Experts of a small language model: vocabulary 4096.
Below are experts of layer 6 (counted from 0) of a mixture-of-experts language model. Rows are named router (the router's row for the expert), gate (a neuron's input weights, with its number), up (a neuron's input weights, with its number) and show model dimensions 0-159. Each number is 500 + 50 x the weight over its row's rms, rounded and kept within 0 to 999. Numbers have three digits each.
After each expert's rows: a language model's description of what the expert responds to. This comes from a sample of Wikipedia text that the model never trained on.

# expert 27
router:459539469474482450501512532367479517558482513545456570486549423427500437456465508572599460503461435436486441561513569478460538480502445442470400522474541454450511447481476562533523476540526503523486476568470467400479489492552635544618544524495536545488462496525540536443434524526457558458551463562530485513529506451448522533436455429458447493595430436567446470556504542483470543556463539457564570479513436493427495487496444455583514588579562449504510603598503419571477590416482447
gate0:475515505528584556481486550483475485492464580441610497540595468403551467512487503443488474451496536522490402494443450562594447493478453588616523434461388478452418483542529516490478491435514499451546429570517496507562507562502551527510490587437570507468428584403449559480486485479519420518584515548569530564537479536485499512581583486495525517462424486493529469461489406508538476475506466500507465469478544414507569546568499572431524482525420468565529573487572470568533561411391418
up0:497528517494514376524491473508467481506510506499503554522466589546462448532490521478481452525451415437500497507514517456463440520614423515428484456562524490551576533466531542564532521529465495556386551554449579583420487577453458441470455462561456428471505437424444515569530516409562501562387499519461566514473433477531525466611584576490573545467437525463573547497486572417551530482555556563435512509508458487519560529459540531439417562503470512528582494412477567486379499544556456
gate1:440444528568524513489503580511508530545546567452573531446509525512499437467451464432559498485531535474553472489360564458448506591575480379461557507515515507500539486606590489399551524481438545544532552432439433521446500463541468510521469482538441525431561436504510570513526480602476491457560462491472448576558529508619501354529439545497481526547520481521489494510440623497438394427468481441503407569499533510547543507467482501530553536535512537434454464560490464528555513480443593
up1:555574507512521457531555456561492500489487355441497515470475595529428525507505468443445548427474545441510562524409474447506536483500594491481479557462486483561483520536585469542536493583486446466522483421456580477501561473539486572577563514489532441489483390513477425600521465555563498518487545546446407491507506526457571510589477447586459478579479515408555462500483540485477505567517505520492604542519585448490437466521504468436401383580503422576547481476550569502485440401440517
Description: Year and number digits like 0, 9, 1 in dates and tables, the Votes header, and reporting verbs like wrote, stated, scored.

# expert 10
router:500423545554541426465475533440521521513507530537495515501554408513461479536481531495594490452393529514490527443604497531510484463480538427418512439418526513467499529523417553510556545464570508607584507570428417434442438452531663513490524451504513527540375454504515474437483550433517529513466505532514490431510420514459485510445535462567469448499544490460516450526527460485437611458505622454553557450479466564468501486483442480535511507582584538540573573565500439547464574523395497
gate0:579427481477610419542456505399515442499449488510467502503491535492433500453440491451522509441533506522489470464594492502491476508536483400584486459439530579524471534635424475487531552489519434503553484528503499491505542466439618584519445422425471529507505550546420459439448599431506426572470484469469585570430552474534489517525510449480477568525492595539609444473551544514534553604478505530475516505552513469500439520510520411501558532467511476517418495563491686471475492546504467
up0:485521475464564545537486499466387450623424464527508485484451508471555485467557517453571515451479597422456502416510525547488583471527558420506535488551656442518537485532499420601539498549487459466484411519497498484522417533547492488430544555515478471527442553571497499570544475442466532502501513511470534467551495481487435472528611473468507534540447492455473450498612570487547517496467566389504399576530411475553475488542562451390505549568456539574515518548495476405424472466443433
gate1:448502478570438545466469609575587456541552524531511509479488369532541530532446509476577458486539603480453527426434573491565455416430436474473508511473404569477502490489466483520538571474586457597581503556494376390422474493478548476491532498542537529492517494433421462366521508549430534454539432531507520416549462512504504462448457465528574553477478533539563493514456380509452469443553551466535524443517472543414545482457466526515383530501508465554483546503532452526470490510441540
up1:416526462614477523431479571579545364527538481501523556509415461518468519547440435468505508500506516468482477435431543529548507472538449532563465456484434492631502441557520438485514510537598509473504504557467446477498462583399489637503490455584494470601531475480402445424501497534414557646478505523531585441480409511493502478430529432484529492487459549474516481496461499520525442492524518547542504496579490443474507415489465542463456524484377478592474548540566501471431495495470566
Description: Past participles and predicate words after was, is, were, be, such as awarded, elected, considered, able, much, buried.

# expert 18
router:511482475449558524423487580451506483537446526536520559579484426509526483506482517506514436519455410533450511471509552550508501516432519469454504549485602504426478499533441536528529452525586516431577526583576435498486425539561634521514518509491501480580404457473571439484434496523454546546521427489473494447496510512485404546436434504473445473520485507541467502441492463431480582576520605501515514461418419506481546459501365469614592576598519422549528498567417469531476597464511567
gate0:389501532515522575424522494492524560570537533623446536428597478356474434506403512470471491456551453590483558550455462578568471518410512518447446536570487495440443513520557561556463465470507410515553520533469530526509503503582517526550485405541421507487541537583596474502467450461427532468581489493494551421526451562537555484492564480447405478523442478474477513538490511439563439403543510439468483479468550547480554490603472445477561500456505504555416504494521514481587589481478523
up0:542478553594593413409482454521456530484495522449459543478438578534454483491610496516456478449511521487549528372477477486483499537519490499433554440550484502487548546497437527527518502450567518522483584563568462371554504509564613494528422522524482475542503598528569453501507476483518500467438497428556445595569415509392520495457530466493493472587544489461483414530530481579480472572516361568478473366574509406552484468511481537487491498499471481518556481442516476583503522460406490
gate1:503502463522501511518550425553379560506477508515523529530506426529546381420496536400423505576508498574586511503453547566432517481610559471565446477464465497416443528585474523482499569507557528445513585478491558508506470505562484510569439371463446477552465505505419483464570516523543562436431492441586507500515500456477440421459535505410554433559579516589508542451404553490475567516535484474372503511543559457511508481498498503493487495572523595522501481486513442616471454549469462
up1:454475585578484477443488447509551616576451452518461495488547479526524382466566542471445374457504526478435401514593528421480453556528452531490473458536448435589529572565428494529513543559515487500532630485458588510496476445500473410607516443525496565464536530531520508541519573434473485531411582456575553487534523502510516465452513552472603467487476492496514451554478467630509607527465489444503541480475471479561481496490474500465414499476512485502512461531529487511533553523439349
Description: Field names starting lines in infoboxes and lists, such as Succeeded, Genus, Coordinates, Time zone, Height, NRHP reference.

# expert 2
router:468494506548437480440517510429524495570523547536439560488548449432470446405482524561601502463423435414510489536504607465482559461464504450455440531474592449433524463527517567565512521490492526574567490545481495439452495463526585511587554503475560527573488506540518529412411517515449579427477453524559489470578523460472513584494471474493469501569410509590517524585455538428438512519439536450558609510460440505486451522470485502603502553541554444533504613618519502515498594402505481
gate0:498471526494449516462538431528474387474542435499520531540499513446400515533495473573444579472540438461515485515458573433575555551505550419510466501397478427562551615568565462570505475463436507516435458528428592525426508516572509579455524548552485425471522523501485507492438487502551378477531410519536460507419500556562467497612483510526468508535504523554501543497520443451582458421538517564451501476487486487463551539424486530492508637509350516372505431532535472483506480510514531
up0:471508486483479466601495478495529574401494612357502478390494498530570534492510551482495445521506505485488464503471449581468486480467472579413563525472504508487493479502469476484518509424505496538596509424507490458554533572454514519491425478448516545499471562373478545505557486401503501440493604501475454649515532469431557400392576588374563533435438515558518519527508486508454525561443491545549461501516490411532544493483510467466526419446490503584495450412521553445548548531504454
gate1:528475507508469558532523503503529493556541478499567424523540546443588359474558437503523485513477463418493536498507423618567582444422493536577482519368496453480498525465550470446559480607399555439499559481437531511565474524533504481473435510481476446487495464533526623623488395539542472508486530492549553444536467510450526485414514508504526513426518526382442509525480455494481490380528481492518422502592505626499502542578467537474525474567487568505518502508491562537509431503509402
up1:499482443511507526468512488488559477499490514465537496493517554502519423485524595508477466550493518483496489450440344594516567460561498479505504448475452429454553564533529439425519577472448417378575451467435452578501533494481499486591604461487461461496557482515433572500554431505498601437565560476425426495547443535534457564484563459499513563492482479516399496413469517525504433602533472496516467479506509430510547517606511556480526492492496515493553442529579513484553669384557496
Description: Prepositions, particles and digits in dates, places and quantities, such as about 1600, around 1460, from 1997, on 6 May.

# expert 11
router:505550507569504479436533471438570548476516487519483594586495440444427466478521479524535413512462534445468490432511494457532526533456495524542458517530602512453469486544433479499458424565471519532474510453605375468535454466536647470548482479515418519568454506552591431454431524508439552439551392553534503514537519486459474515527381479546463513549431576425532509540545555511559586530460530487504436520388457523377531452510440424573498523520484479476516565554456548557492518470526608
gate0:501526490538409582524530506534483440540372557508479463587452508604549466506482479579452484470570557471478544441557490443464428440494410546484526461580491459513371562500412499517361393551545450570503480462501469529459496463482511536458487428472510493568533480603489457464498435518507539469445488439450491443476435528579571598470447488540587488449450517497581550458466523507553476551597490538444596497536524543557552427501536532490514411551551500412496506550529482461475530465477439
up0:556559541509434422577473446540449410500535547491499469507506569521456521477433509471500576500576591600470556413428494431464530479486432491471563535517451477498457453460490546501552495424557386467534444370477518585576522514423495507364438493546463423502465427539444474511484465541523555483509441480572482524564523395548481483468413467528585449536510419557445534530510507489527528593517579542486485482522473478578426506483475524462500533585476581497558495438586541587497495570478534
gate1:491448465565512505464479462577490330503499516447524471499494509468528590575559489549468492534462500542453480428473551491456554530505465534476502450528442454459432508435466567460491451477507483500580474486457554611578402468505597474503508511458536485579550507616513576488548409418529570464465455545483452565558405517497463513545561541474438592472447567555455428521609493433528413544496499484418455432467496510534417514479518537499537591534424512378481547506474532468510565456447534
up1:507482544541621443613601551494486480550475589493414458507555532495467559533494487433458406401517551547517452396573492547534424466508541521503586511581467488502403464489413478537531491518535559490479557395543443500482532533637534411539434427565482567484584538470491467531496482536471455535516507430471494472515500521449526535434490437466569444508513470454550496561418541470452516576531507588493496519560458460465564454510489578424462431478559491529455409484526538504445547433519429
Description: Sports competition and league words in sports articles and headings, such as World Cup, League, Championship, Conference, tournament, singles.

# expert 28
router:421497473538469481449516523450508518576540531524471511440566495510531441565501497549574500480436452492513464484569601431502566433538504456524470473443480535426437570460440626505426485480511518544545514517499451407479527392499588563542477535510486518496435508462512478475430503452512453418477448554514509496579491537454472601440532450530496431498402483602436594531419461473520560549504475481539581554394455559377531470497470463554480543559616490557528581549470464569444589507456500
gate0:504438556457430484528497472520452631540445458604555495540427514505489405384586452526589506566452510520416499535575470530485458520519508469504476518367555534503421519539532439448624553493551523530566528483429467528478464467424476504435485491494458521579483513505572469449406558526512551506484575528564535473436492536424523425404560543481510594513485377465514509496543507570621514507497458569476498519470431422519507549517485550438532455497434538564537532453524496569447487477520518
up0:494526516493560528537515463497576469508454567478653532480506477547572556580372518455478547446586414428563542470498569473508531565498483512438570500460494521486516559462500520571489486491489587586446520445520491421505566554564448504514466524544470469520572471501451469383626395467490390583448512502480484486481527492539504468562474476488487542461512507471586513548483449502479478497519539501415439480447529454570450589525518506409422384439572578503537410492425514446454517444494480
gate1:461544531572492484546557573556465548430478496450489592457461509506513465576476487559451433476470618525544476578465443482483395436442416543481512432454455631448459528451525469514554581571457434522523607530466581533439515567490452537402499455476482557528555529459531516450505616510422379515520594476436495488549559405504555510451478463476445449495423531525475504517448568479540459508583562517382536539456540469489505459494460558520548534496527438536440478449514496508512557464563492
up1:580551605554472533488563551486532457558498476431546480482547497521400498598544547476492453526505471469498468506404448505544491481503446514440477519510451571492521526494497542479464486579504434461538466473539452600601630583453503531543454512455432495475471394498536454487526410567454541527460575506460473487523485517470483491565444482478586473499434578599535451490489588607550488506446501489487472411550537454498469386514440595517517463496512289473544528514502478542481553496483484
Description: Number cells following pipes in election and results tables, giving vote counts and percentages such as 63,632 or 66.47%.

# expert 22
router:432540506529465514496503485426499524622507500533437572548537434492514469415481514576607487509445431500488471573510556442493575485455461481462415519471538467434516443513476571516524443528530511533444472575472424430455531490564618485627546540462495525491438521544577516517420543528454559450529469564536479476551516463456488586466405443444395485593401452542454487541527503462426516525473528446524533541489449484464517493532441448552532605562580489483534569628479451522530592457485465
gate0:501556485444434566628466497569414499463489574515476488508483435449455541526523467483523486480471508496450435555565473460471465442488496498540484540424417555524455516503488559543567492616596592525507488554556464540570530476543521511473459506478539532527527436518458509498461429485510402555475495482595521488537504473496451392559533574412510436526477460606520391588444516469420526521460514506500395465479503534527563538600474606528547580528528454544448547543521374476457400509580484
up0:512485462452486490565441499526508503483495439512568506442484582450518596477450508477483417527542510557535493538536466481395537528508543498522526529550513575522459512445520527519433437434592588564567508529468514527491573539487491487610501459464517488538607470403482594474571463492444481480444559490522500538503431544527499449528413586567470452549553438521444461509511514540469395473519387437419494456499552488570595453437574502470504551407511471362522432579488385444550539432528518
gate1:502506520388460547499504520506474414503481519451552453518536535469534530499548380516521508434534496487453537433568419515491427442560542462478450500412435596433455434453487571482498498451482523497433450577471462550599508463523461452599501498476574499573533609473404470535547575392476551534506497456453510544418452575487519451512398528480481469441566506540579485515535414522484486484454407513576506473491538575554575525413467502494574567557412475464502437491551414441564487547494519
up1:579449481602555493467430466454464414511522443503536488481451434516465450486581443525512500451526423450552427513609452467383421511470415517547465483449432465513552467461564498537502546548552482552491554527508562431555551489414499502457459415476573472566525507489556483502420562426451471500439457487538567600522630576530509509499537474443559559531502491495515484517599525506561503439600463470404509438487491482511545435543526542490518414518542483513628498496475539490498593409547457
Description: Table-row pipes and spaces after line breaks, plus nouns like word, term, song in etymologies, as in "derives from the word".

# expert 14
router:489563513506572488427374533426516541533600517546475641583538431492520451419503543538644481543394495517555459397473493504499490492411456444493462487523540582413426465518465494497525548528486506508475493531526472470468506466474554442541581533548491520446490449503533515456426528537485530516533465522534467397585472600535466626469456445460558503529452481498440491511557499480520496523387501404518559558481448548433489459467449489573454482570583512515471581595429477537493517497499521
gate0:520453481491429555540473569524586522545503443507424472447441576533484533518414466491544493492511533514538531436542593453421449434514434522522542601451539485476455562491522481472516426572476528546414507516553523589391514453480474564468443582577584424497586526545445490470528502502555585482397494485475584447460521488432460543543605516582421573544405473525553488542465496404537495435519477460462559546510584483482530583476523596456495590431503535569487472475477468467531439467466528
up0:508524465481512514508544485502404442389564571549539419441443488449502412412505580592472569639506527435408569514387547463473402555505474469571462416538451578459480401601464549403505511443491496487527515530459476457500594463495486418564501552442465455448392550468456508555503480501522558499505481393511472558553494557468576499537487510553543516487586491458487547441560481506402510520498476560522470468552524521490502571509567474539565526552455551473532521478485448476497539485487442
gate1:439632600517494534539455488491495515536479381546465535480528515448493424536543520532482497536518556526499461464454477503476446453528482451582387526586501550531611540442461530437494478445474558556444486429509565535517555396415459521424512464494461441348502607517442488446571457540545532554574472452473662483532486578552516519516441476480523484558536500494477487499579442497592522433479417515464513524525555442511478527513467583486445489520420452531502515550524453522487425442546497
up1:562509508422578512565580438475466569530487520479574481479525535535533543546571449544531461409439455503452537517509456517461441492522480493445507447401434552484437408480569513546501501519547481524513488588380571469570459516553507455531537485466606546565541519469529458597503528455491535474438546471520455514443524482571484584436562439477456487493470605571505477554506461498558483508483549608512453507466514505556471563497559461438436561510520432546501439521494430432631537540385368
Description: The word of and endings completing participles or adjectives before a noun, such as ruined, upgraded, enlightened, summer of, largest.